config.toml
moe_layers = [0, 1, 2, 3, 4, 5, 6, 7, 8, 9]
routed_scale = 1.0
norm_eps = 1e-05
qk_norm = false
parallel_block = false
beta1 = 0.95
Below are experts of layer 7 (counted from 0) of a mixture-of-experts language model. Rows are named router (the router's row for the expert), down (a neuron's output weights, with its number) and show model dimensions 0-255. Each number is 128 + 24 x the weight over its row's rms, rounded and kept within 0 to 255. Numbers have three digits each.
Before each expert's rows: "comes before" lists some tokens at least twice as common just after its tokens as in all text; "raises" lists some tokens whose logits its average output raises strongly, later layers aside. This comes from a sample of Wikipedia text that the model never trained on. Tokens count by the router's weight.

# expert 4
comes before: " the", " a", " his", " an", " be", " its"
raises: " the", " a", " ", " an"
router:135136112135097081172103137122147152116153105125124158104162144146093139149167149069145112125133111117086133085098126119130152111125139151127165130123148117109125120160133130114053120134097210120172115113148160119088170160168090164125171147127142121144112108104141121144140125077120114149133142138112155121153148117121130125131157110148138150156163147088143126129102117182107179141123096097129173111130124136153135064156124143120126117117123116078134130093131171132138101131135102115092115070138137132127077116140138129115137151146155176133163131136105143152147107141077093131145118128124083119111073119131118156128133150144148115127124173157124118121056144120151140126138120127125141121169154128135126102122091131133109126117108145128112122104147134133137138127112119
down1:177136115150132117144153149119192106145109117116160159120140110133094145176120147080164142114125166158138125159140119107147131134149123160118111082117104086109159128121157131112122132094127108137154089158125158129139133147113107146109205105110163127137137140128092125122148124147083148127120110153153113173131108065144144171133141111116134124119101159123138118123192082117142153129108117121125140083141145142143128092141122098112127109131151134143089124106163131124091146099154143147113143147179134142145140100127136139113145163111118101133153127107053109108126137124090164140148099143101126104138129147132136066125176090121149102115160119136133114144118096128093130129126111163143153139138114140125105177103124160112133111156088116162128108124120173133162096147138121
down2:129164095145098139120140136152131145131149143134151144148140108111129106145128113167135132107127100162136155129133114209125083113124150138133129102147153142156124140080099124167154094132157114137094126137136090152122162143133139126145116153148088093128124112115115176174130127100147121118093114122143149140122150133096160163097148113152125115165111127063116101104118198164162111138086121103141156132107122134114149136131109136144117132119105137138130092170159106143145147140115118099133170092131116125104156118151135086162134139129104124199108100140109126128158159133136078118099125105116121125100158099091111123110135104166135098092152126152124129121090142079146139126085154136149100127153109107155135128125124095131124161154171088133129151129095110147114138123100135
down3:111089122118119133149101154094138142094126130068145071128086113141112121126167102110154110167139077159059132077143117140118135124120135148097124119111115089195134129124124127125092135113134145134116132135143115096114154167135155154105138110131119095144160151128126085116112155125103100116139170168133164106156144135085082145160121130141159115157109150164110098142150138107093137136138115129143168128138141177127121153138108077137130191117144127064126173109129122177115139166156118143128148150112137108143129133117134143133097188137134121126120131128080107113126134130115147172117107123098102153155123163083136162121138094110205144180128098120106133145143110127143128119135129107178101147173112098129106146130128107113131092105121124137136195132119146101115104140137150
down4:120129144085111102157131127145106121118163149174155115075144137075156138090163103120122086104154179163155111069122152152074089145091117165109147099107159151120187134135140082133163072111101146148146143145096125093138144142116130110156110141159151104149120101138137154117155139107197076112115111121104145116156121135130110121100105106170131111098125127116095109163129157167106128177105176140119116167110084127124119154105133128100108134136176161095092077144136122139092153091152119126109123080181102152142151113136116126164104110144123103144145113056116131120126128109149121089119103136134094158109145133126095107139113117148130092126196116114167114120141107128159097125157113151113141134126104133138153131132141137140149153129181108117149121106131115111085129122096100
down5:159149116122101129153129133176159114143095121110112136142113105125083138130156159089138066154115083144146141171113143127083156148118112148122123092156148118124141143136106134134143108136149122121090143080160128128143179140110130143094116122154143127092124118142103155156147132145161094130101127104141138123099149083166143115125118120114139131110142127133137115105107125137151108134148141112103103099122134109087119151119108161134107111122100142164139112108150073104114131122110151136182122185141160113103147154108116198128135155108138144115134125140102124126135109158119114089100100103122124160138096144088092117151169112162126153124123093162135122128134157137100168135116138124162153152125109149142126141150151113113092128099158124140145172107092103105124097101094106
down6:176155142126084132157067105162135127127135125137102118116130120138116152155147158125138140108140121116117115093093124138137128137110150128125145129135149116102119127109110123106130080124092141122121142166147135167135141110140063146190111160135155141108159130161155108103142126081123131121144154093131186134127151110118138111138191130106147125143164148133099088084100147158113132094090162155144128153117137205127133106158087096168133126145126085090135112171116143080114105143120151072158110126143076063131093112147182140106165148107132162139119110107121118100076124131125114164178118114084133086132099167179127116132143107085120113078078142132137129140147089101098122166105127110114092132118109131105099123165114127122115157090089124165095162131108122147113160145158108
down7:180114103120120089123136129123169119124163108097186132160137109143111136144147124135111140121175135117110064142113139146121111106177075120170108107145152088124115165102124116075085125171133123154119128124140078127127149131127132110117154146099115157135085147092178094111103166164092140129134114106110143154112151108114127099093147117125117119129109120147146115111111130111109132100131121133111157146143144146109114142123153128115159142125114127097174165118167110114124116130092119111111137171093132101088106131133111149158098190137096153172138161136119123135077125112172155172123095176108134119108148105162122076135113093111123130123145126156144109150089124157137124105126114136105110144136120144161167133100129159147175113129137133096099146128100131145139160133134150
down8:122095105123185137102099155173090120110104145151109150135167142106135141160173153107124193176131136111101149121119117171088127131106111129155125096075145198139115130090149155136107114086137172126099113167116070151084085124104124150133112152088149152115148137088132143109103164112154126147142155121132115125129134147145168148131130118106132132118175104126122107119127132149099100104117120120148113167106144117146106154125101158128150122135092095134135129111165134126088104117151090092121125170114136115102128086138148095082126124099135157112146136103126097113079114127122137149140078120136116144167142129164108075139094119131136140131140090120092118124124139134134171123109129162102127156162129051099131120092121087117108113138152100166133149122144123132123157128148125
down9:119135173122122110115152151164119145134119166119114112133094096135119116141118120091168108078160110117180106097151128207127084125107129119136143106151102152128106116051128147131138093143087136141069128109106129168118121135121098077126132179102133136091156140144111150108110179128126102156116131102146134131141156141147122148128120146169153141148104158151116175125148184151148094085142119104149110140171138150123151138161126124145137114158116119148099162131170098092100135105139120143092129183121122101093123131148103106173121098174115124149099179085143121095110140151161136141111125129142150094141110089125136084139149116120175140118144140083112137173115124129137111124139091131101078123148101095112143127094098125158102139114113086104151121151085096115116113152179131
down10:103142137117100139136160147127134088140124129121150124097142172144170148146158119104135148175134114145157173127140147144124131119114100136135102107154089176090103129160082076123166163165163090098118121074114118121138160174100140170150128138088133138143128124093129108122119145103130115123148112140143110188174107103127090130134147142114113143157160137164142133144142087110089100146115181109142104119134145105160157137179156109112116114116101129082115127067113131123130140102154138085132132164066119089166114084160106095182136138101161122160112106091081123104145106154113136146135144114125114140134089118123110120165121115104151110096122159157144171104133153176133104168102124131129155152135164105163165106129120117137137151144147112104157118089116137133124112100121118
down11:137124131106121147111158139129073168131156117126107125159112116117126144096118109090125132129105146139130105120135149179114125126134138095136126097067094118081135112086129158151106154127139197170150167104159121141100110145080133098070157122079109126146148112125121129135117137141140137117098133130146095118138131114102083135119122125146145171148164130128137107102115218104124142173147116133094150146156120149147144193157116151138102166105146170147141132126122105125136111145137138121111135079115136147111145127109083137105121125148017112132133133114130136127132150160063143121114137103164131115124158134182075125143145139091136170143152115123121132152125118109098142133124133105109135101144154136112144143141108153178147127107111120159128127138107143114180125101131122
down12:143089099076176126176147112149142116107126158127153154134106147143167108132090152095125119101110125135104181121108096083148153123116143124113150128153150103132131125152137097134113120135071112154113119094121138106193081138104134153159136083115142108133125101127155163110135111154121151122137109122128149115102162153101114189138166080126121143110110124131095120113150053145115166127146121156155152133107168171090079083140100134125137177140146110153158143148140138104124126127120107109129113094129067163166091120157149130122159137133102144121132104168123075143143109134107143139136130137154128126160126109111136094121118122163144164131117144088117108130095101149069121137087131137177098140132163128108129153156123137135148145156107081133105104142129123112158107119146108
down13:153137149097148134122137104104147121108145137127088147121133164129106084105124106138147131101100109081137131112115134145100126120171158100134088126126078090145115128120105086157127101135144135130123092116147148147161133126126114120166098103161113121202096142146155114122130116141134115124177169162112074118117090103088075144128172126116188154114152111143126116127104131135135127110138130119129121107091079117136147188135136146087124125122145157159116088098115126103102125100130094154116119149168122150140138103167095147162098139134171142099138131136147093104126137136133123127131103104147110122110135146121135113111158120095125090109176132134146141148141128130133159102144123113145107141117149112151121107123138168170094165138062093191091133112109098167132087119138131
down14:132144177112104150110114113134163101121145128159151140145121082150134101165119122125113105161139134111122146108140077089116121103146145098085105130128128129142115143186122132100149115121139118086187130123128108163113138142146121091190157148168153150126124144122117136122155161099123122119122166161140101100128126142129115109126111145097090138118140114161168101168136141137098074166175130123104146149121116115118098137124141133121153154090096135078111111133067106091139106157124142181131139111127145134114130133120153147095107136118129150123138153140108094098151183127154130155079111143091130133120101145128137089108131152147121116103169097143155146143112107137109109130157135123093166168164097112156159149116114108108125179125104170084117108106093168085142099110148143
down15:117101151124136139165175120136109162135110143107168118142128092153157122148109147124160142125123170114146155116106133176132131107157100111132124124135150130157129116129122120105147154131138110146125113139091136138119097116146143129076119075096142158147079114106107187130123094147116132113138143181118100113094102101140145194118090129099127163090152120153159116139132147113166098101136133138137108177125125111105109140174110157109147091156140130126148113133100143122131150122084151127077126104119099136116124144110154087171124104126071135116161159147143129165120126139135176094131066146174074100146144092120165153146135117113140135127133160127154129103113125139152124134133099157142168074097125143104135104145136126087113129092112127122127106149106109118138156097081146
down16:131151114143143138110129142135102116126113115140152130093154144109122164111110133129130177111160138150144094131121141150118124113124102123141163099120115159123137143102114151155131125098191124087188116135124161131133154118127151132124123160109114135100160127136146166082079114139162145126131145124105133121150132137095153141161161110125126145134120143177139113125158149134132134140157097162163126114133127130149087112120126102158144121123121123142114120106151154146158129150143156144122128065126165173174166083100115117146086095075089128093143110149154136148083148128146080080159152136126159106106117155098171075097116112183099146114116110125164114124126126151100094131116136124132138130111125115120132147109141163118090133136137132153143109120182132093141072155117109
down17:109140108137116128104109160148116173132162131158127098131125143108154143139153126148148143156116142117102114149167134125113133096131135134126119108133150166173125130138193161113126108150105157127134074093128103105139099143131104169106104149154132141115142119127110088136126112160104160125114161138124125136142175100145135111091115134145119143127144136075103139092145184112122154091130123176104140070137133104086114170114137159130131114103123129123138131121157093121148157152094169128084133127102119139147120155103146164099137148125129100088106107168145158096156101097096119112108167110112116141144149119148201150168124138153173132194068103129127142084140057108147087152149115113102143088129077110119121160117136130151130100166133082137133091139105164100118121127139126

# expert 2
comes before: " of", ",", ".", " in", " to", " and"
raises: " and", ",", " in", " (", " from", " –"
router:093112153144099142137110172134112152123151090119141122140107150162123111123081145150134162117114120153100120135100166137122099111131146153136176144071124116139118125078109122159127093112114103118145166087067138134164151107128158098095170122131104134124124094097113131112153114158114142148111113135104145144127130125118126134143139137120164107108138146187143119123136123157128078137182144164142127138114127118126128159152120076129160135160171153132131127144129129082147143153119137114112111133116164162133108135137109118146107146139104103154120124112081097127141138113103127113116130123147125102144152135153123104148106093134125151112123101157160158101142046133133147098129108144147131149098073110121129119150184178088123120135127145134141144124152174108154152109118123
down1:177105161145140169142103104086145124131145119144105144124135141119122151151107135121139122147139136115128127117119151157174129156125146090136117145116115111119131135132176164166120123121156073181147139086131121082129147152118126110096136128126071141114162136133098110109156159145126141146152105097130146127138171125127113133119105126117103140126159124054126139151102101091103112124110110142144136108080102124138125125129116151154160148105096105116162093180145112107118150128141164131133148130169126144138155121127097143115102160121114071157196123096096111145122109109114141130119135093110113099125133142139105169119128133124109132183128116161135139094163165135131147115132135139143146141121120096099107128118110163129139128142107122159068084100131128173118128143132131
down2:146159123159163132116104106112089144193147108108164135142138098181115162130129112167154143148127120120135102166138098144153099124165181129138135134102130105085079102132132124104118150164173148166148100106112137099117130130137178141124166076073124155091127146131140164091163157137099149101135101161137134168187176119158107109094098130134145152107165146091079142124119152143156168164139110160111103094088124171134134118109106125155114165108146171134149177156139158146157081103118119107126099141132105123127137086138146111171118147137131140160156086126152126171170090141086111135162128152126134132131102154155126114119081152094162081120124131123150122113102124110115125116128147125108154122132118143138114100122107118160065116128146152149145120088115162110118121136138098
down3:150120104110128114137112145104122136164086120128130209149123153142146124131155120114176139170097121119144154104138147132171146117142116108130100133164159182131139159127137131155155126121104084137067136071133119137122112153115134131082142165107120093069147118121140125127127128142131135112138180146115195148133076100097129171102137065123130150161098143139113137113101132105133165138139135094142137138119091099138093114112103116126119132085165126140122117147131107140080107139138125110108121131098181117118129157137103124121104095116154105152102148135115143127094153119138121171091135119128118101111156164129099112091171141128127126144162111144134112127158147139132090156144083108146105145117151139118147113107147110095091088131100129141092095137144104127153138119039114
down4:105096129113108153129163166105128123156137142101125108124105090135139103113136120099149087132116144117124073100121120094159112148103170139101150143115155082163187133118148123116091151124158111075129123179108113141108136127117164128124098104063149144093150150089146066134130143113136135148151136124145165125115156127097091101103103157154166155141106135122138127092113131123128118120186156152120105131127164122147122134127102118163134120108153176094154123145169133145129155127133106145128116113132155147148117105129131157131100132109182138189120120124131139137075116083149149125148080133140084142160146172109141133115125159107137141146142094144145128122139136152133134132105147137163099115113125112165106135143129149129137138143168143101149091113112184104143161175135080
down5:114119104083091144164131103116126115120137090133148152114167071137127098138135127144086136107123152119146119176145149125155105143115137094111103166138146105188166124150158116124134156095118112109099114157146114093068141169137124101132144144105168089191148132104166122143123133125116143113106119156111099114143109119108135123121122198133128154144162120130121119151110144147138165123134102146095123134136132135094100167131137148106156133105090138136144117115107131128152101095136162101153095096161101143155100145122119105132127121149146138102082144143096125154149159161131102173144105112108100100176113086183148135190168130110134155080176158155127117113144132124141063147097138151120136133096114150110141102151113073144125114121134135122094141120113151100106098132127141
down6:141115139146149131104089098118183131108158085090118164106113170109135100090132144070102103137171145125095119092135133155138112147083148116101138134111140116120116131119119118109139101158105133125154162152167124142158091147149120093078132124148107123095100127121100152126113116114116130100105123058118124148117140120127097117097132130112126101169155161161116170128147125129148121105136128113143143126129134137140113090123140182121125189149112095140096166100157129160144137135130115116115105123140130131145145111084114118139150148140105092121101104095116149147127143141131092124115127091113088132124116125118134179145112094116125169111125118126108147141154160136166139093144127109152117141109128124085157129120142124111116128138069115071114183105099113118085118121117145
down7:162110094171119113129130096093180145166142094140133117116128180152143117162136152121150118153135111121140182144168131141113117113126150111086123142101091154157092108076128131165147122122125163166113141134171119169124152137078165131111079136166119150136094135109144118106088138169123106153131156086122127158090121190149129130066170145114155109143101127102116132141102115110096138113114130128119140145154102128115116145113154145156141133190078087059099130117142127120187127157117166103150138168092148118110108125139109124128178128098114114166090135182153106125157116127109162116082151094161139148137096120126102174131119110110150089137095151122127119116103137099124125111170137099138145113137169089140142134142139115095133168115161153146102163113170138139123123104122150
down8:101148102178214133136108146093153169151090105164093103118122153106145101110129138127131154136084123120130143160112097152133156110103100163163093109098117178128144136120124138145139123092159077090145125115154113129143096108114157113093135110176146148123132156111119120110095150100174142119135147119119131116157142143117147137158114119083092157111086061064099108139123124107107118127152168151143149110117086111130118125132077096115135103164145110128153135123147105120106177172154116132154176153157164133180134112132094103108130105087125172091126121155151126130148131161081157134165116108173140147113143108133124157108146164119093114140104114143095094149146080141110135125147108131102132121122109071136129155110153075134138091100111133117131148118131170114111152114163118
down9:121122141131181106144101114110139087089104120131143090138078143148146107131101137129127113165110103080105186059124164136094121144148172110155131111131144083139160174109109119104112163126135149117105096143124100150135092089098106145178123104133123107122153153115116133141145141155129100176097139108112143130091157114113076119139080143156133156146094125125146114071140159110087166093108105102142134114123142124108141106121110089130084137118124128150152146116137146144115125163096115113137150171136127146183117087134156143129117160117137122150122119104098140106135136165109096147128128123135137094101126140184121151096104133110153127119121113131147136160151144134105069144105107104133161159128166112134093112112163104133140121151105121124114093161093133125119123071110108
down10:185129106175123109128071095080165173131111167113093139123100133100123068154167156114110169105144141124154139106112109100135085142126146145122112112178123123142096131142117112142120125140155135166122113133095118129105100167147109140102153164147113120110118156133143171114133136119176113107142111083179129102147112111117134050115101144074120104082129118156108126095095098144092140088120139117125144151088144139171126112115119115101134155117095149131141142101143123122170151108140105141110150142137120129101108153153123145148131110142164086109165101111145089106100120142141095102124106127136119166131148105107150132123128113144113103132159131136118130165089129143154155179116120149154116132108190153106091152141125107122127127123089116096119146176084065155129129123114085
down11:123130154141129138132159142100119108122161192140120113099103150097101063144136134147145144111123150141151164128160146133110125165140125130109148162114114155161114133164130108099134169149140136142134124085088132135133147098154176186171146069128097110140125112115166144093121118122102101155137134089110152130120088112145103106125089145155126132138121159130116130151133099139195170150142143101100144121130161112097156139109109085137184113141092112110111093115121133158113140098139093132084102147165119097113113125115110145117106125099174129104185115109112143119152151127132153154107113123160152120159118148131149203094139115079113103139147113098147132162103105167136139120120132145125127148125092125136124086095151105105123137150125150150094157092116145164170164138085133
down12:160158148165143134118127094132132133111179131173170149133146071117102103161119139122119138107113144120142143130110108190100131150164135097120104073107082173148138135099110180150151161133170068152146144072123118132142135121122133079080137125180092123115123107171130141132158051091106088100073135111143066133159101137162139113135104168120133120097120133143125124151121132128154124122128111148123121141121160134135130112105093083125133115119126099140106141119164112112140135150109109126109081131121157134086108115148126107131118129139139123117150108132138121188107093141158137093149113148148135141141116170092141122132151144152092130159096105106139140125149151129109166091112111131130147093113137150080113158096111114154152127120132144122124141093119141120146132142173135
down13:073110177088124117128128097121104087116169109125078160120132123103104149109091127166104128142114142148103101166166143168156103106121141124153127103143151094123174122093118127114155131127128104125156142112110100105133182156150142114085124102135143101106114088112136147142113142118187132153148119114166117144124149137112121115130131127108142130081081075070164121117124138131112124112105175152141113123151154123111100114094164119149132098075154147111130162106111141134128150118115133116149103060155131153109134149108099060159148093102140107122129135133118131146142138084157172112104109144133102129123115151118143122156109112128137123122115091115100105116131130099096118140111134138136146101138095138052126115106113120123147140142155147104132127132090153145148122167136121
down14:096097168139084164141156130124142082174130175103098089149143151104125091132114090116146120145102157138123175113085110170121148145135128182108125107112145088104145121120142105105102125125106115104152115105127134096130127127095140125158116140177136094113150138175196142077135130109133081108150106106095106167137115095127103172147103122128136131168101096129137114095094143179129094137091123119157135118157147158122096152088180157115136109133100105106126131124125153149115096149160103104109132153120158146149151167153105117154163130093190167162150121145132127072127136089111141100137165120150107151105119078165131139134155126102111106095115112112132138123124114107155142125119128104134147133105136100125128138149133153159172149135136144129131191126119106103075133123101137
down15:166122128152151145119131142111167125124084149124162143160105135102119121149125094146131155116123150108117118149169129094131107128148157158128122126139107096121126124159130178186146126122131054134097094160126130105141144143150103141101153135108136098150084111084139130104113084164118133148107151199108115085139127106142089142133169103122142136148141130110161110110102104137089132138152135139110110087137136124115142103122113112123102139167162134116115134145131147060110123115088099104073093195133153120147127128144130119088129116095178129149123136130155163120123176108141129161065103137143135086139101106097116140156164202145112139161142178123110120109083144119173139139156155158156125093122142108097142093136095118150116156106106110142129125117100136126120112140159120
down16:124112144154069123144110160116140152106134160084168139117130075101130128144146083178124114114101136142137089054145130092111106090132133139111118149126129161131135119129161092107139152136126118094139120132138159140114158142114097180145107156136108129169151136142123125112118099144142155145070114118141118142161121144133145129127095118095162121157128133140094139136157125124148120106114166133092121160098138103127113078128133105150137078110151149141121119208110110123117152176137117136139128140119102122144133119160136118124145136162108141116127127087114080158127099153144116095150173138146166131138080124131123132157117103163146118125155138101092122126131106121160128124132098133095105087105119125146127130141116150145165128150128149121133119128148133111120135119133119
down17:087128123114141104130084123122189130173159108136119143094123085116107133092176114136131134159137094163127134137148155051127152131131116143120117148096150116111102163141141148159126119119133104132137082102136160114116087125136126144167143136164160117112127122114096136129102189125145133114139103127183140138125157119111151143107155109122119129119143117104106121128139129098106140141144088099159145097115134141078128118140152137150139171145133123137136153133150146111136139147145107099135115143124148161148125102152116118181105141152130158129130134148193119148141121132143146164093111172154148104119127149133126178109174147137094159126117117154161143182173128154125121166129121142131140143114095092104108141161128152113158166113099146170120105124124156115096114097139099

# expert 9
comes before: " the", " ", " a", " to", " in", " by"
raises: " the", " ", " a"
router:089146129163135105171116114139129146140129144161110124123138163159101155138125176080147081119110144123138137116073138129132146092118136135103138177133149117122155128096131115090092151157117148099134146126154137087115158141135124138156149133102124100109064113136139121131101161088154128150121152137110145116109127103129141146127166077183146151176148104148191111116090145227121195138108115122114166116138104107119155107157153146080138107095090134101141132099092164131120095120133093110136114109128102139168068097142126132123170161139134154150124136089077100155135110138141069121146151108118112128148086141093142129138120135134122132125132155148121110105087143122157139155125130114148172138148144110148076125110090104098141125138131161164116081156161114161133112154112132
down0:145146116122139172154105137129093173123105110108122119113102089114168087148127108154124153153165104110096130141120098126096151129185151122124101139144105101115096105125128085177112108103137148118090161089125149148085080171160162105167123098121130154129124100165109136199163141134163121120137147111091124157108091094146137114146138070118144056136135153116102142078114136126133137091120069148128134120135110116147128165077123073122069103106144101116164099084145125132100136100173142085165169099133136137100090121146118131141110097111158154134143100081140107115116129084116124139123119124149107124102123114139129143123154122103099063083116120114125138112119122108112129129122149145130116109111146114113086152136111144115140166111133097107120139105147153088109141101181106
down1:119126112146123145180148115135143156091156137137108119098157152155160130072137138142103126125088119129135124132135089167127172131126129132090130144144090159139111166105118103132125144142115131069130067133131071142123126164100177123164160140093112117139138116117145124109123118112158092091122101109093143134138105166140144136145118125158117138150137111212166140110150117125126170096113125142110132156132122076133135132139095114101159144126145106146127132156163170134149167123120097116135136178096146118119136143127127077127143108134144066132106079160114135066149139112124117112120110140108153156108088150156139127156149154141132102153151105103116132151108109127130131128132110139114118158118119155161137122105077076119154162157105094143099140116144131154097132166098080
down2:123099149128114144109087140111161143109183150145161162118096117111147159073119183159132154124129175136143095092148121100155174112118155105150128139116125122145115124212114082105150087128066149126137109070157126118162110159116152167145111094109143132148142132145121131126149107109095143140122134136112094142107143118098132119150129150124141149111165116103124119145129085144114141121117173140146119086160130152164153060119103139135124137059121110174130171160132133135119139139142119127134119110107132145147102096108134143110120122126130126102111101147127128127110088128126084124142111149118083116104107165150102135127143160111148098119136173125104148145160154129122109150158145094133136146128169124195132131101094144140074140144150126131100118118108093115134128124127128
down3:133106139131086139141136110093129127126128140137142086091130153136093180093151150117154164156148110177117114145138116123083111144093150099112162127147120122108087123170114140180088134110117124135148145118082137094094110126131139124118136143082148146133121136114125114163111166136152127117135102107124139083099131158089119158159142130064114130117171160102129054161133132175149156107122154124110170101178116110125139171136126132129187143136113077130148090096161156107128130121134108110138125110154112133167120149125161137138190168114133154138127094123154146157124110082132161111145070112114148134149124094098093110113103169125145136118146098150123085120140105121102129110119119122087162125089143105108150168119145108103123160136088139115142144160171153132128119127122144
down4:080143154106102136147149187138156119131151111147137137112095136111138133096083118126154141138106096162130141115146062100119152109108098131113137145128134131135158108131154114089161118137106126133153121129118144120107073105146120114077131125149146140120116100085131135100134106117129143075150107115085130096104124063132076153090100154143150156093129167117155136151127190118122145145149112151170151144141133135153127114159116095107161175123168155157139124141108153138120153113161104100132161144135152111066083113082131118129118124119104099140177118108144154177150117143178126107126093109078135107191129161167114115092101135188136122096113105137118172172139139122154119158102129127141134150142117138103115108126091149087107134164126116122129150128111144130163152147174088
down5:104147115092177123153154111140125128122131177116085109125112130118159080117127104137100116143143154113122139104168152101096108065138137106115123132168167137146129121195162162098124169134130112110118166143113129150092115161116116147111103130123142132170135162142188093132141146133100134101126130173129130156144122144137115083123126151140100136129132135160109133100136136119117136125194121108130122114103142094156144099118136110092100143125084100171151165105128145114163099108146118158162113129088090136136090093114134107115099160125119131142081121130132107122147137097117125131126138096105123134144134161099108116135122151165127153112134114112103117125127102145146115114098100093150133126100127117141159118165196135113120092119159115119149092129145137074142104145161141
down6:118139120154133122092118144152135172110105107112134142123112133076109090184137112181138169154132167149131136141111123231118111160177180119182142153111151131102149118107150161146147146115092142140127108136109146145099135108095165138115129101134122166163145150161156135120112102083138112145108175087123164120098119122128107108148110143119093146145125149131175155162153150128098119145134115140110148126099118138132088098105123164155120116110174136152111145125129131144092112129096107138084142152140124108130181156119131117160141146131123075122158125130144148134109136125128143098093169155163154146071131138106126146137135133135143091129158090132164072114124116150128114105106133139113104089124115156111137100099131114165132127165141129163138129107107159136143147137170132
down7:131131102126143111161153135101125127139117136129112109130096137108159139119122168143155138126176103149115095098106151129131147144105136107178151142116134142186107101115142103105106130138165088110143162108119120070151127105143121135168148055154101111157109126136140109176117165165107074151113123142180127124120120153119090136156165067099117121109052161085134127154139164131124121149104130110094179091141113153116136121153124117160132119087109110168106152104135111139143167115174146116160102136127078129153166136190091112122121132110148144135110094143147116116166164131164115136121146151156112185106147115091119099080140142132105157105178108132148088080120100134095124137126084116135126109091120135109135159148163132098128111138085102159108172121162116113114181117137137
down8:110142162168111102137121160116151140131160138145120121105110158127154172120084145113118191101118132138124138138086123152128112121142094130110112114162130174123128135138088169144147118128146111117104153119116115143139107138157156137159156086120125160142109146113096081160092177159122139175128156141175121145122160142088130160118177086144102164150125147093152107103124119146097143157095122126162150125133104105124098172112136096132158142179121141117115160136148117110135121141122163142117090168187112088141107106131151108082150136144135159124135118105147139124126124161121144115123126117109142139107164093139141129097101103078143116062107110124097099163109123114165139109137158135138146085121068127136126119112153108147103146119100170151165169115176083099107153155131169
down9:154134159125128121128152143119139115132136122131120111118151125109146123114090157150134139133134098119133135167152129078085142101135087106146137136128094089089152120167142157123134112149186128137120152148102106139090113141163144110124119123156085142147121151093120118129137107114137133099098114107161084131148153143083144102113143120108082145075127137120132164162112150126135092175171114147134140134129100124089142111117076125154116127076115097124134145164143097149137163157092097099150133147114113142112144105117124107145149123158153161120123130078103175154144142101159134126135122184125124109123121098119125149130112182112125101138140127148085093133132125095131138125125123101162135140074125123128196112142116114125142093139173131146127145120065103171109135082127136
down10:117119099136158128198141163114130085143129089112106127114112101142130116121152152160118141135135108157144103127111123129147097136152144095133138146117151132135123116119120140113146172145090164131137125088145158155125092126109114154116129134151115083087108127114110119170082139128115147110160115106150141153137138117106162146149157077133129145178127147145140173096173102103141098128075151139123117136178150108206123112121134099107156204123127091172120082105140151128104119095106151111167116112109072104141141141127151146145120126134096107085172092153149128174139146123109125103140166136105126115152103167135106162069137147148130127138096138100132156149100101116170113119136100129141128131136094178153174138138123186155098152139140097138148099150135147100133110145115124
down11:175103118135127119111134135095123089152115139133155116140125159116138153177117127072112138129129127148145183086146111167117114144170114146187101124111092139130103094060149107148105106146133120144123081126134094122118150137128180134129118103107119162100132103157134159136084096142123108116144150066144129151097116129154126168106156143091130137133167125088135121128118124151113074116081133108134086106141094104118145138125128128114160087117128093125099122109130090145146106102117140131134136144177132103130150118087140117103133069142116147102140124166088173107134152146107152127147121129132114170164123135114117111135184133101097115099115135128117126124125141121158121112148115083144176110143159097104120098124133164147107082107113081114141144148119147129084142117100151
down12:101067103144127115123134140154129128107175115106123109131126153077092125125140148138134138124153134167128159139115142114165155111124124146095142144113102132112122120145103140125128148143115133107101106132128164105145113135114130090125146125099163158117095104151109136147122135121136111142145110129144144124125091215133147161126139102136141137085097147109148080137103145151136162141134113124162146042102136127165082104112106152137143165097122131177125156133145139104120165147124104098143125145149126157135099129123165138106154155157128120118184165143157098139104162134138119147124137147108162161118155087131162123111176114169144162126155118119074168132145102156138129141105135120106118163130106138156139139157131145139154155168103057131125140117117139163069144131172147
down13:175171152099143148172144134112119113172175125115121104135120160132124113141101102121143146120126177085157121112114121134181140155157141130188151106152146144093129111126105097159159131106110133148134102111126147140178119164184142108128096125117149153094134115132136120133151126077131140118146092164131163128104130098106127117125093122163106125138153132127128142125157113103097160185159160124117142133169133108122125138140133114153101151131132137129144134133112173123140157124168094127114161103140126147147099123126154115124156150200116122137125098124106149131108098142078109148126141126120120121089143106130147140117112148098107144137148098139146147102113105130112127095179128146136093117126109111151119074097110169124171092082152143119160124106123138156106134122125142
down14:115139166151097185142145140078093102115160114090188151140147137154130059142151129136102119117114200099191110132171091157148139177187114135149149110123155111127118109147115105088088092137133123147123113113108108172084099132152146079122138149101123157098123147112104156105113144121089164137160134119139103123152136108135149138109154156069116136132136156135147097123131130131145113150126117149085107126156126106150120131128094109095114114091143082146141160153161094130134126153114161125143161108129130103143191143128123109073114148140122136102153143119138120095130120132087142130142133140080083110150165129166088106141097091129119159120153158117103141123145088140112091126146116122076119110097101102119148138126111154110103115197144122107137125166118116134109133142150136
down15:103076172104123136098160105126142091143119119101103136177089081101122128069101137100107122131127115156126084161135133075167095153130112102116160095070088145159142088179125112109140157135107112134149138113184132164137085099112119132146142137122088134171109133117141100122106133129143163137137134145123115124113119113121099119137132129136119101110109153100128116130139157152147142151125141146107112117151114161117116099147125106097125142079080131159163131123130126166170117167153132159172081121150154111141088095147112162139098112164061161125121173129115120125202140106155136087167141130115145097145119062091129088097114164170114112127109132127163138085132144173127132108101163154111171103141096097153090101108133137124124129133119112112137124118157092099127123141120073
down16:136090110088130130088152151174090149139140150114196139128155163121121127137088107125084074084161126113155126148142142121163106104124129158125171145114125119135128089126153174161120131108115078106169105121161141132166132158157107131151145098123093110159105115115097141111145093123127167091121136154123088111107092138099154144139116128128158155129156117123134141083174105147116124147105138102110115150171177103117108113111136168168114129146133099128126151128109160086076128143133129163147111107158152144119090138105127096113105136132126098120108146111102129139129168098106089106149125120110101120101138132129080151125148126135173152164125147144142112089162132079114110118129149082179091113145130139181099155130150116116141114145173166153114145160160118123136117152106128